From a checkpoint of a small mixture-of-experts model trained on Wikipedia.
Size: 9 layers, width 192, vocabulary 26090.
Experts: 256 experts in each of 7 layers, 8 picks a token, a sigmoid router.
Training: a variant of Adam for the experts, 572M tokens.
Below are experts of layer 6 (counted from 0) of a mixture-of-experts language model. Rows are named router (the router's row for the expert), gate (a neuron's input weights, with its number), up (a neuron's input weights, with its number) and show model dimensions 0-95. Each number is 500 + 25 x the weight over its row's rms, rounded and kept within 0 to 999. Numbers have three digits each.
After each expert's rows: "gets" lists some tokens that make up at least twice as much of what it gets as of all text; "mostly gets" lists some tokens that are sent to it at least half of the time. This comes from a sample of Wikipedia text that the model never trained on. Tokens count by the router's weight.

# expert 157
router:510507540506579528452522508485512486537482491497453489505495479460491501483569462478480478496473481484513471491484482511501476555522489484470499544473480473555486478488509484502519473488481502475445477486464526516488463507504527505526497514491548524487508493504523520507464501497532463487
gate0:515507488496552550513507555466514493483461541505472542506546546460493528514553471506515449506476528485509530538491501478483479497466520454528514541474485497523491510504478550491488435490479502535524503499467476515534497489504495511511514531496510539512500487564507474533488479492539458474
up0:463539482496521511506484533489517534507454525535502531506510474482533490492544486501511481508525512446463503564471513491517488494479478487489510526482513530472518501510497527498507478543477504488497520514468515499519486470520542526521501517510521490545498479484545452530499463503506462518
gate1:539496472496516526488501515506457503492494518485481541529515520515489485479504455476479477553497483485488486514455496503492509513523502495491460487503499487481505516507479517513503503512563497456489484477482503490511490483478508573484521495500535474512507538532544464503493488528490519503
up1:454518529489428511506522475485503482505476475492472477458485493519514533507472515517558523497502560511505531483509504507535488456469511500524506494519544528526477525488527559517491487486473481530506519493532496496518491509514486521530528544512464487532479480498458469468488494511503498516
gate2:485509517485498528466507512480560470469498467474503460505494469470511515527500501506488516470498484510501508501484493502499548487504494480494529515511485510503522508488538519552481534480519486467492484523563481496500480499513522524492512510509519561535453479458495476523508520521505432525
up2:491515526491472480525483528502516514462532506508541562494525528526484441493486458522489503533493495525522476537498521471519516457486449500521513511483490543453497518533478521498436492527519472460531511502529461503467494542488492499525510478513495498513515458490502495505519528449475503491
gets: ", ", "United ", "New ", "South ", "North ", "San "
mostly gets: "San ", "California", "York", "London", "Florida", "Texas"

# expert 193
router:509525517535534519451557497503503487502458473476467522466466473487500510451519485472451450497541529496510496532521515517497484529517527532498491511526533468484474488522524519546494506526528482524485486521480514449507478535514483478492542495514477531496472520506489512489525537521531460521
gate0:504481490521507490497512485523475482516503476502501483539457510503549463474504443469483529494476516507510484453502493530515451480504502489518460467511532528486495482465565498487530480502540487499471531495522496452459531511475495493464494536464509475494495500507476500445469516481523541474
up0:535477476481502528483508532443496481524519486517501505475495514479489546492505521481496510529499484489497512467541516535512486481485483517491579480506492517513518484467479501476487418498488510446473493514481538504495475493477526519467492547487537531485497510508472511487519519494492490520
gate1:470521548532490504476505509455535537518434527515460531487475472495542499498513536481516472457509501512502553486517497494511484546478458524499510508507529487495502499515508499520534509501504530488494535495500469496479501493482476516500547501514479516475485486493449458507514519515548500520
up1:495469514502493500538469483497485492473491475551501496508483521524499515520472517512506503533493480519477512495491520442489468497512501455503520479495458490522478524492485466514477552524475561484467496514494522540497492510515522537522490546528516468515527476504520540503483519485419493465
gate2:483536523531496523467518521468490508511488518512459470546490494505499526522514480495463472468538490527454563482491524552458508556493500527487495526528459504531481510527535455501491502509531509531496510510525534486509455445519487494480535514522480560501485521544505490498503494536538547520
up2:445536551534488538464524491472487525496502498502493491509484485505507533502512476515492463499531507492475541487502508535475475498502544499492477480543501509517506498535517487519476499526528458533499512534511528492517455483498492499539519531518494518510446511544502498521521480534509522519
gets: "| ", ": ", "; ", "- ", "– ", "\" "
mostly gets: "\": ", "): ", "$\\", "%)", ": ", "\"; "

# expert 197
router:534543534544582476483552505532500471531488464517495480473517510481491513500531507504461492462477515498485481527522536480493491520515496463521520494468475438493531476529506474524465494461515458545484496493542511483493491515497490529496525500489506490472505531460497524481530486504509541476
gate0:462578487550456444456533478488455501517487489507473507478447450493509512515482535506517531463537531493490490483492533518506485506489498514515502535543456494492533507525522487524527555456499452500489500521518500496502515508504491543522481499490442499478499527475496461541494538496527481500
up0:504508502527480495470507485488482497527474472480526503522504470491506488504483537478494512499505477505477515513497489493468509503466502534485475456471544517496532546482517455480527516446513463468512507477491481463510521485555478536513468488525485510513487467519498520485523551474550475486
gate1:462484524542502531494532490526497467520477500510504472462500453505499473488446499495520537478485508505495525480532505499465475486503486523474491528504565490492491495506494498528513549476461477525503495506525465466486514512519481462547519485504480491464493495498510421505516482478547473531
up1:528496486484487511511488495503536526488535508494452522549487446497514512526485518493522496506522509485533511460497507517512488531525511510518543522494488529471506490502487522509510513507533452549481521518470506516525455509534549480501500522470490566521444479502482536482454512505494472492
gate2:486502512475482542521545486484493491473434513483512502534475504443531488538507476465509511501472529483532544486484496480523506475518513474503465477498492479469504502484517473480496536482501539530514530510493501505529431504503534502501514483496483471500489490470493530481485508526572508527
up2:496516479526533513489494450533539547507489490493493493524531530516504474535521500477426488517512516534524495510481527464553524494524490457452531519507476475542504498509474477545462503528520512475494513545470479499550480440517491490482537459505499481537503583521503492483487491499513463529
gets: ".", ")", "|", ").", ";", "'"
mostly gets: ").", ")", ";", "\".", ".\"", ");"

# expert 176
router:507548502571513483460471523493518500523501502493473490491467489494542499503501484487508488468488516448510471552536502447529451541521487516466481520532463482510524541501545503527520523518480492512475488512497554522512510494489494472508498536478507496466505509494457484507488526541502493483
gate0:487520519463509509492525534528460454489465471456501492493531532508529465474479496513468513507513525473484493486476524520490505550513516434510492470521493509462517513508451531570519466460539504525494479475490495478549503518526448458522494504505489517528515500447509501448477494466525484498
up0:550486500488511468459469494501511521481537502515487510504512503517503533465495492477527547499514499525506531467522542491482518470484497511507529514538475522486508497547498497526514459478518522456549492498478462474510486501523534525498505510492498489466461524515501490500544528465492471472
gate1:471528489532520495508487525573487507530526487500476475477507499509488503538546508523497481466463552485490486512545498483492500509509476507510477505490465496502532524488555495497477530508503510526453472485481523504494502526483491475554508526527457532527520486508463509529513531527515503442
up1:496542556488508531466506496521495539482491469507564487521530509488538495546426503524494492464511461484490563470489506521491496511545526569511471524498527519474492503460511490515516466527475539482517508504448462489498488477500484503488461486507452507493481504494514471491536443507489511541
gate2:563536508505496544517486484505526498503511549494467462500539521497476501462534489450508470493496478418530521541502481477521505498467499497471485530479530480505526527522514509510479497526469510538497497516531507480498471534475494465514500511486477462472491505526507475510504510512483468540
up2:486521501491516500454507466461502516541496478477499527479487512542514515486484470496527504470454486503524523478514492483479480484474546491488464507493506552478455487503532531486466500471463472508505479485509519461479485473502519505514543509519504491475503483491502519497453462491480512503
gets: "\n", "- ", "(", ".", "-", "|"
mostly gets: "District", "Legislative ", "Railway ", "Rural ", "Local ", "District "

# expert 162
router:486566555494527544438493519524501498530515498475542525531503523503528507506513449479458499516463522482512492477495531477508527553501524465481468538515491493461485502444480520517503500506514522534477498489489480480502490542551510489511507494534489515505465511481489472521480573506507527491
gate0:527510516464525501515522509492549486482490484500471477520506501502527459516542453517482502518521527476531502474517474507433525525526474492521511537503472482496484515507466467484552535522517537485469500497481477510486475493513509478464500459515509508487521472503500501504462512494531445525
up0:524489475516456512514493470495507457464493508522507477505529475505488511494489516506489458454537506548497497533511516501508513493496481485480479510463516499505515468527545509513479500520485476480511508515526530508484526476474437521531482519491534503519519496548548544485541455485534507470
gate1:505523507545547512463499504516485512453526489485519524504497493500505470506518537521499454517499456496485476475471504468504477524515474504517489505513518513527476499500540474483508536488550480532493499490496464509514474482550533492428516523512458501488473495487512539483480511499497486497
up1:533479510506524537485502500513499512461554506516467515537496489507477463538526496509487495526544531541500482503537444513499512506497489495520580514533460481492531477432509444476498511522503496470501501507521496529492493516512560487499533521511493513473493518486525521489515539503524458471
gate2:467500554500508524523522531538518487498543472508524474488542485453518523536539460531472500506517475466458466540495507502495521562474511470495491513506489527519481501470459482556513485520484478538505534484471516499525464482491518492442487475482523495525492526484475519491443524499534568504
up2:514524496489474512513516468467469496511536526483499489438514459517516507537494508494468520464533509490456499492482481495490494518481521501509517479486488495559490534461497512464492504474450526508505489484469507515455460491524491519523485450499489517504515518508508504533508539537504574535
gets: "in ", "In ", ", ", "of ", "and ", "from "
mostly gets: "In ", "throughout ", "in ", "across ", "especially "

# expert 221
router:529569525555538519425522465525474498525527486467500506544516494495515493497542476484494448460468474526485479494516524490519493538501511480518496528487487469491507464490500495504518477538502481537499504558496523451520488509545483491480520473455479527536481474479520483482514515507460506501
gate1:495520450484526537485544463487536512493473536453572512491482508461517452516479477486517496510494486487538493514470457493478546523544523516505470469477493548527534518468495502515495509488492482496479487463479529490462543500474488524516499494491509477531503520490461503512510550465553527498
up1:496524497526469530491544509499489504483479542457530521455523487461486480503479448502545511475460483516525476478533505474511536520488523475503468499483506536507528545468526506467517487536477454501525482462451512480516522455472475537503486467466504501554478482482509470497535509477532476520
gate2:488527492546536473503485498486523509503524495512512505516501499526583480452520507500465489556462554453495501497477499497480509508532501516536508486561523493510457477474486472510475512440471498472490510509517519503468488505503497509515537521484474477480484499534518528519468537491515491462
up2:490506500435473497495527504502505444515489499493531479460500544499464470509495504510496513493537446506539499543496491507513486526509516521516467508484497501550500474560528478486496434487515498541497470500458507537503465482511501478485465507489541489513518486463477505520502520486494528520
gate3:496461517474527502472473486453508519528509515495493466493527522500474410461531535540515502523524472506501527523485474497522526510475498512477513511531470501554509496488513492500459489466578516489509503497493516507474532519528519549506509506508536503501539509489514519501522496479519474500
up3:462505501514522520471522490489451500464496468490487507525478477509499459498565501525482487520452490495506497505527509476462496496497509462476446493468461481520567534498530492475472456511473477511478495537499510542487474472493479534524494493510476504475480469489516435502505529521524506507
gets: "| ", "- ", "\"", "= ", "\n", ": "
mostly gets: "= ", "==== ", "=== ", "\": ", "\"", "“"

# expert 11
router:537526493539540506466519515527507492529521465493492491533529512499507495483521493496497455542549528498471482488480509484486462536475503483516523507525501498462570501474481505542508507549481532512475516515517519482511497550519484435457515481473441491467509466526502516514462520501544492518
gate0:513512483507532520476541489539450482529481495440467544480501512503523524527509500464491492520463494524505496497472532508550481486489471461467488484514510488475467536510491528506499485496460507506460491508485476489518469496493502530485500447450509461525500540472470542509486543516470526483
up0:516477506527487523531510533505490505525485475462520502485510470503507551496518457490508480490479531505533466488512551524530460524521511474542510495484485504496468524498518513497516457518513490496466501496499507477512488492518507505467492460451514486524550496509475508501459537458484487516
gate1:508474516518540502504499523511513505527507472446492477540461530511476477477499470478486460529496520484503502489497528500503536518484492473511551494519497470502475527498501490485473484535501511505479530536526502477509475561469499483490544506449523503519499477449473453495509540508526518539
up1:499487488551516493514493509498520518493471496508487521513510507515487529510521470486488458491491475458498504500536516456481513478474530506494525478504552513479510489467531444502477530516483492484481520476515451499525498513474490495470484479522489487493471518492488498524501548452478543491
gate2:508515505522532533462537540458462489510441536473498488490462548490539495479521466479496528482465520484515520542486510526547530521538492483529478506504473504523493513479499487502519463485460495500464509512513541484503510522490512494482465501463474501488480504539506459484484551495500553519
up2:459481500495458494479516508527504489475551496502490511459474481464486457515513533452465479519509464501497506466490505565457531524465522555490486486478505502508522492497492484502545454523492519498491554531502513527484533512483509464445488467531454530461556507480466488489467513487491484519
gets: " ", "\"", "|", "film ", "ex", "En"
mostly gets: "film", "En", "movie ", "album", "Ex", "series"

# expert 137
router:528527489525509525487508490519468485515525487443478521521506525504531507485537503461461509504472496513498523530470470542506512486492497491495539490491510451488477494514496511522488464469525487516519500475507506463478516482501476532501507494487485526492430539447528492506461507525527472515
gate0:494500494490496496499524489496490478497470548508494498518519490507483542492482459459472537487531487478523525504491472497503522469474490453534521505530505526477528476480534554518562500473531469540493534504533531480514446495485507485476555488511475507531495508508510487495479469525508483478
up0:491494495478485473496490468462485510484479517489486498498535520495499457514502473490463547497521504497484460483456484528504486497491527424549559482517530503505533488472553513514509499489499476524488506498520529539507452487498479516536526517520485510477528497533479484485492481521546453469
gate1:515522499477535512479548531503457467520512522490520528512534538491487500502515521500501510500472479479464503501475487538538461559535496498461531476497473479496446468535528541506508514500489506512520475492503547489497534486498487527468489492507519547494481486477527491529532559462513497518
up1:503492494487484474496498454512503485495530488489510520506539499543538505496510488566510461505502498530502488550529494550520498432485522504516520508539476479453534462498501557510469548480468494469501499483526480508492497531457539512549550511513473509528512509533505468485506465475526455489
gate2:501499513530502469494501469515528470515502490495464476490490435529468536494523559466475487485515485509506529488463483502493509489529516531490501488531489473461512477478550479488520485520459481488420481516495473480492523496478493509540516500489476479538503501501512472477479467464529451451
up2:519511513518493476498512508526448485513463489487511487497502541479504427464501491513497545504535516520493478490496506548516467533534539452526512532502499519489496487478493488517501512494546519493539504473496525546507508528510480511447481531519506519463528530480526513502518510511449490464
gets: "1", "U", "B", "2", "O", "A"
mostly gets: "U", "O", "B", "attended ", "I", "82"

# expert 155
router:503503511525504511466509509478492497565457491490490540534504500494538525463543523498475511487501523483460527507523485506467489546543510487497534493516465509485464498553540462525533488479498511518522503495487544459524516514540491518480537510522512538480484514550504474477499489528462495487
gate0:512510506507505553504485558498504469474519477482488495541484468476531513461534503475537496493542516471482531503543474498487482489519483515518492495477453512504504543476515498510493543459500489535496484449522547521510486519525503486495543520499461483484510501487490486507486534522479495537
up0:520467517489487508508497480492519483490489476509529514497493522547466514540454514497475504542485496523502485525518519511506536504477486503521480504528544491474535487540524480500483465464479556438514516482481491491518477520510493498520498483533520472565477456505517478499527483532534515501
gate1:536520519495527499499520520479481485509478490527545529501527506524549512489517515520522506517483485513528533517491460476501557520522535452490454509497477493475499540498498538492516493485521474516506518501488505484506497552507520550531510500493482495497505467541496543487523491508511551485
up1:516486501452493506517470505529510507487485509451486488466482552488488476501502486451491530497499502498483520446526503531518478502492509523495529508494525485526493512481497483522502493495494489485520464512486529515498511507518493458490479464481492553520485502461525481493482488502545456559
gate2:494523522523484489486520454464482469510518512442490528487454508515519459521508467473488492483476525475473498525479537500487500508502465498535492541470527492505497526483477473504486502514531500501504478522506530476486538526495515532491535461496558466491478506474514528464481494509519494510
up2:472525487511498521483491578550520531459555477503462491505546532537527447503505513534508493540491485549528541475516483530486496502473486482473506494526530483534498494477519558488503507488494474499511544461564476498505495510510485481512489559506485504507554504492481509533454529490481496532
gets: "to ", "not ", "had ", "was ", "were ", "be "
mostly gets: "not ", "could ", "would ", "will ", "may ", "without "

# expert 175
router:488512510567528469463493467497498458521506490448480501491493510470482483466500435441493510481472525518533495500470475510506496509570489479489522500490477466477492489521520522569520506482550459483529503506499500452517496541554506478497498494462495506498506527506520509495547542482480498491
gate0:521488507537511515512489492461520516499533472483515471453447518503503508440494477517449480481494552480439524477512467465497521520530503507489481469497508451462515504496523462513527507491556480477475513490476509482489515506523491465508481505483510478487523508525494499450514545475493521483
up0:499503491485488494494514516416448545524549478479573501476481519518523505501462521508514491513484513493492496479484504469534439507481495464486510516517498467527485511450487476514505528506527473471531501454459433525500540481535531513498493477519534491497513486521501460530504530479507551511
gate1:473500510459479482519485500491509482480503519521462471542484481513511552532529507482512443511487489506471565492495527515503516527477481518491506478481520500509510500499493506459478495503488488507488508510520499497521547528540548528482499516510524475521478485538498521503459515515555514477
up1:483483527499511530491509523488473469538480495493523528484493539452489445483494463522479533447503521499505455498494461459444456522507488490470489500498493533517469484516523475550514506507536499540496446457463518527492505500500454440512449459470478495489522494464481492483530494447486531495
gate2:492500535553517469471536547510461490488507484467497507532510514465533478469495509505513496504499472497502485534504537495518505533444471482502476515536550529468551516487532460507539487515512488491489447477536479499505514545503505526513503464448487474516481493488512496575468502498523520458
up2:543492543510537542493496494492504549501542498504487536522476525523477501513490524505487465507473507447488527499558473498496491525527506480478470472505491492510496460476522483479457514481466512492473486484465551523474529494455532504552471518503478526487484532516476496454485499472516537528
gets: ". ", "John ", "William ", "- ", "David ", "Robert "
mostly gets: "Robert ", "John ", "William ", "Michael ", "Sir ", "Mary "

# expert 45
router:513528529482569525431525462526518480561500479513482486523469476512489505485534510495476462476492516469495510474495544479480483533518482518470513515451469463513496502498493480524498518485488471532451487536490500494508452503551507490487502446501502520467496524499512491477509524535529478520
gate0:490549480498506481497528528504501501500522504476500519543486472501507462495464479469510516494522515522521549526487480545490517532495531484485480532546458478489490477538510489507512502475544482474505488533475526497517502490543496558501506446532516545534485517470499498515483494472463506487
up0:565535455506492512466481443498518487492520485492479488475509480528498528552498530520494534462536527466521511536484539470475500492506475531475507522468509459484507469475465470536497531478469493538466459467520495504512490476523516491498504527486515512513459537530512500517420519523484505501
gate1:468516488506533493450502496460480466507487515505469514526530439493463476457464504525470480468505512490484521499468503469478505548475493508459526453480468488516493521440542523515487525491515498482461536477503514488509445517494536490477518472513476535468489469504463517469511502490509472503
up1:465527488471533524489512512495516475491515561495486464543535466503492446488503494522487477494482502525489501498505496504500501528475465515500487480480489493484541548462532517500512547509518519499464517489467482496526469511511531511506517468523479497464513484476462501493493486504518462488
gate2:499532496526459531498520507482501517524483498483467513476532504478462506535490491528483467469506514499511531520469486494471533465493465534505520465515519460517486509516516490476513501493502480522502578512505538487500476469526489495466518503485470502480473555466516482470522562480472442539
up2:499505469499469507472464508523505505479502478481471499544548535575471519453507494511485475506541460532454530476499487485529458551469445510444472525468547489460495520481502537470515463502470485537514505511518476492494547480477564459492513509515467490456482506484511493506492478511497452527
gets: "|", ")", ".", "\n", "a", "s"
mostly gets: "Nominated", "idae", "Squadron", "%)", "Insecta", "})"

# expert 24
router:494505492465506507466499482532503453501512474450457558517512462512520486501488506496479448491533527479479484508516531511505462495496531515460492533505501416465472487496501544521518502522522499493482484567529536473497500494515566470512517472437488542476485507477494456534514528490531497506
gate0:491485515481490528446492468477515510500504504490479535524498509469496471513480477523513476508510491501455481515492482540500559465517467540499485477515504457480472556512492573535428460495500490502553490515514507503508482506509529475478509522467479520470460505484484437546523543508520535512
up0:480469490464488487491504502509508499526494485476490496516511498427471488524530515474528494504485494468478483503472513550491554456533481529509519475499499444511476515547481554497457422481535492497501501482505497499495490532483489509495526531443517567488474479479468478494483530512514502549
gate1:476492488478529526490489472503499520490487497487478508508532525538524499529486497449475484524503531515488526524505489551517484532481502463499482500522495468447500507453482488533464521479544487525501519547487513518521519507465515532476503467487497532513514523493514493501522534485490541467
up1:478514524493547516486514486489488531471481490506500514513523532502510496473497493485507448516485510520514518525492495469507490526473473490502486506513488474469487505483520474517528545501529468515536505556503491509528515515484517521488484492500492482517494510478521492505493527487511498484
gate2:498519525514492525468498546552481493443543499493468537474463517493490482498484514476510516507509525461493486530475494480522469493498494529527492493517523473470503527467516517532474467499553484484500530540517570493535546477500520541476514496471482512525470504513457495522495481479495519484
up2:465479506496505454543516469475488521522479514512566457497477504517520480503506474508496521508469479570524508486516502522541543510541449470488460499492475545517512503518463449489526515486470548505492494459453465501480500498497457549526498484535535445524514511509535508458517495508482513498
gets: "\n", "– ", "- ", "\n\n", "\"", "("
mostly gets: "guitar", "guitar ", "bass", "drums", "vocals", "vocals "

# expert 4
router:547543551512548549461529511535505490533497525444508507443526538473503504506522482443478469504461504470482492509527526496530489519538488505532498545488504463525516486507472521533460485504483470529530480536532501454523484533526474506488514493505539533502442523512492493510521499545493474511
gate1:529476489498532516496525540432464481533516508471511523476517493481452493505571510499510498473483535455483502513497463489529514524469468549525511532472496472538490517496495461462523482509493467517491477500516493476535498509506512533473499501495486500501487510520491511525498523509496477534
up1:522502490541477528493515504485458444490472530473510508517517481526513505478509516507506497479479479542531508539542494488574460544479522512521489521469473467506492510472517459513493458489478481575485481506504516497507537486507487505473494486480487512499512510511491528502497572517485506528
gate2:505501492491494480494477486539465501518520520465481526501473515520522539458528496530490514474529458506518534526475513552487539548518493516496528483519502488458483489529515485492522507511509482514490466539478504484504510476519494500489518559489508525546538533493506445490493554499547500510
up2:485470530534517472514527513493496527476456507503505494479485499504512508523487467501510509517474523438509473515500513497538491560503515496460467503534491522489505496447543504488497508506513504533469517503477480555504486498465513473478519516500500513487502532501468515488476479533506521479
gate3:473511527490527482491471467486521469480476471521523442504449500443480511512529454499494508503519518477532503511482481504497492478486509506487521529532520518486513497529470484500459504466475534495486510518508477477532542462508472486501540493530503494502525508496485466528527502523525546512
up3:471542564442531497481493475502517448515507515509492575562453472456476545485506532495495534540504466508463477484509506500544532518538469471501533476498504506481519506544509511485470518505499542466530530476500459492498543456550494490503480501533501478513472493510503475487518480443495500510
gets: "| ", ") ", ": ", " ", "1 ", "DF "
mostly gets: "FW ", "GK ", "MF ", "RUS ", "FRA ", "Pld "

# expert 131
router:504526524540572551467535497512465512526474501511488543537497508489489459485510459476463458477481494502467471516442481508490494561508476471524513510480501458551526527479478478498506426522479461479481485483489484515522473495485514501450482474492508500505525515476537470502502505482490473502
gate1:518532490541515490510519530464458491485521544499481539515483463531468514513477516473463525462456500493475510536495484561514499519544484471515527498467470498513489457507510505498488475479459498486494456510530501499493500483501532529530538534500529513505448496467563519486505526488500471492
up1:489521506541493516520493481512504492512481492510453477536493453525482499509519472506477495507476528534517500551511465479448533542479489554520474511503463431502492429513527514508551472514482523499452494524476493542489494495486473482485541489496491492514552470475501490517513513495496466480
gate2:541478480482558538511512474516486479494463537493460545537529545506520473482462469454509488480476512459473495510459441489493498520465546464506507484512470463518482517482520520484455495485496471534494502471476487508515487501490521519525494511473507490485503542512502484511528517511485494482
up2:454476498525481459522516477477525518505546474504523424486478472515544515527457492554491491548505489513538483497521528474497524550516488513504451513556514542502484497506488468514511492541530518480509489480540463512479490506495508482477548429514459479484502494550516468486488501510484523545
gate3:527501527490520499481539478484494520530481533518460482515520476480496484494489491496473444484499517565477475468491475518483490550547507490480488515518472507483470457464469491472514465521477494446500514506485498518526502512514524483483490474437534551537507513529510498463525523499465483474
up3:530487524541523481485513514490504525541494546545470471543539470478508454448485482508470471502488508504503474473480478470459493544526490506479444511494469497500493489478495486472547458530493499480476492513498492518518525503466509484450468494465496473516508514519536507480495486472508494441
gets: "The ", "the ", ", ", "New ", "United ", "in "
mostly gets: "La ", "London", "New ", "St ", "Saint ", "Saint"

# expert 129
router:484518492511523549443550472499497454497501474451504511522465489437502449466557473450488495514501523503518477496465525496512512499520458512491526546472490501556493495503497475535510486497459471499475487494509505494512497498496536503467505497472511525492461507482521486489479499527527499501
gate0:471501538539477508473509524515485475521504502515481491440498481505538496509470506538521468493518489501511492546515505516542507490513476518503524490501516467473494523489531497584473530517521483507490513498455494491495459501513485485477499473511522545490459544485442493471507518511491477487
up0:510508481473505484525482472532462552487498492487512479518488521536487491518499518469488497465514492546497510491515516544488506493529512462537496519535492509472518476493489525451486531501518538502493484527539537517473479500519468535521541512474503530494513471503497539510533465509490519539
gate1:460506469519522501472543506512481486483473483472485519531516493490536425450535461466481514515524503535539478521504506508524531507504468493501480504495530493481500520518493486533509484470500451499506528502516452485516488498519517544475506482497525523519466515503505487461499510514490491485
up1:477490533487501468546498446467476489467484517469489533511530459481507490442471473483482493499524531505455502510500464472492494516503550502503500495484498492465544525498464493465524497500504476480523489498461473497508548527486541502510493470482515505511539476457518514508538480488551503503
gate2:507508481552541487471560529492476491514552484468532505486429486512552517459489504501470469498514496506501533502528518445525501487502540527493513512497477450508458502514498484522546477489535490479490483483500519513492454536531513463501514546505528517537479504499520520480492481477468477479
up2:488510479483491501470504483468487494457522496492473490527458534461486503497504489499483459521483485467484522462445486487475541476488464519485505497502486501514495519497484484486553508518492507417497488485508533506435503475523547535544501554508525497502493491480494482512513499469517481515
gets: ", ", "University ", "New ", "United ", "York ", "South "
mostly gets: "University ", "Press", "York", "ISBN ", "University", "Illinois"

# expert 163
router:518525509492518511472513481515518472504491506493441489501509457460480499495543481480476476503483504512503532485485513463469486531502508478487528536475496478515502448540505487537551531510509511498481515534521538445488457527517533525523505497510495462455521487483503527508494502484547469516
gate1:494523502523479535501503481546521454493536499486497496511513516509489490548527475489496506504514540436485563502503510500452483517504523478511522489511501520508516516506499520520454559528536517522481491521555523476478487519492459468516522525484476518478481458539501465470513500490481526477
up1:517501483502504531512525509493486491483436488530468453482478478514486468519483511494444468496473471519481512496474489514506490456513531484510522519494465467494486492458532475484489476481514512488511488503489471507489490463510479567519480515486499539524518522516519548533569492489487485529
gate2:508519481498482507513482512510544490505489501491479445508530465476505491543492482475494457491469496475486470503492507514475522507487478495530542497440521485530475496478514493501509466474489525577493519517541552480507494501516519499524511530481497504458535488479519474523489495503515500520
up2:471487492535517459505502491496475511488457494496521522521497516508477485505491524500545514521482488493493491554509486464533500502515507505482463492521518527474483469562475511488497528512548484469547533469522461487508545499493472525495505450470481458503492506520492481493486440478474492461
gate3:506515473469499506507474513500483497532493499474466520511542482461467510518506525482472467493494448515500504522529527479466468491508528466494491505514496473505519492503537488495535463465528516513532505511512538464516492503495501546513504520514472479473505477492553479549480525514514522525
up3:505519502461461484503486489500525515496458508464444498497542433474494521501488534483519450513505479480523510466498490475470483496480523483474494537472508512458476482500530466505548490512496500473492498529510519511486505539507519494537501521522477487484496507515524532536493509449493484532
gets: ":", "In ", "in ", "John ", "-", "P"
mostly gets: "Steve ", "Mike ", "Johnny ", "Michael ", "Jim ", "Eric "

# expert 113
router:518544548552494479487538490497487471488511533492505499508482497543522506504499460493517490459527532488508494568534521549485466521509504510477489508537480487482533520518497527526538534527469514493467493545463491458484480550540529491477514566483485503473497505492482487468492512520475502509
gate1:517519498497504499457513499510511508502468524540506496493485536502534512505521462474501508461520488494520516453532492476516499538513517496494488518519512495529496524480549494558477452439464527537459472526501494495517548531445523528487498488481544479496515539506476478489518493509488508509
up1:521543537521498504472464481493456518506503500521521511519499483483517522515529485503478491440518501474512512519555495456493486532478537480479502510487478471508514541473565498552473479500473488491470499528483477499543535550462513474500500487446520486484502515491486471518522518527485537517
gate2:471489479502506517500478520510451491487485494531501534494482526493521446480479525480504516496508513518481481509485495483478456523492501491480529523554497506521505514484533540499478510481512495484464504498526466474473501493475539504520505527533487488462501527472523502479498531498520514481
up2:503487478458501498516499522515517521507534505503489517497501516459512515502492548508472497542476464481494520497532501473530517492514499520541495488469495487460489482502469435472514492492518510497528461503450472505522500521504505486509529458475514510507504480511496556535532504491476485478
gate3:448506484512510481488499501457469508511463450527533515540495488458538477514511475474489475472486490501481481541467537483511461517506501516500502470515549487538493503457525503475527505517539492486476483509534514545499550494523453462512528491486474500498455487517457509494463488474471516515
up3:533467533497484501510516436513455426463497486484545528545478472497516485527508504459505459526523539504492519524524513496517496523488519483462485486480508478492497497501512522494487500508505497491506483487554492463454544514524543481509488490539481456502520505468468489457473550549538504483
gets: "\n", "- ", "\n\n", ")", ": ", "• "
mostly gets: "Binomial ", "classification", "• ", "Interactive ", "information", ";"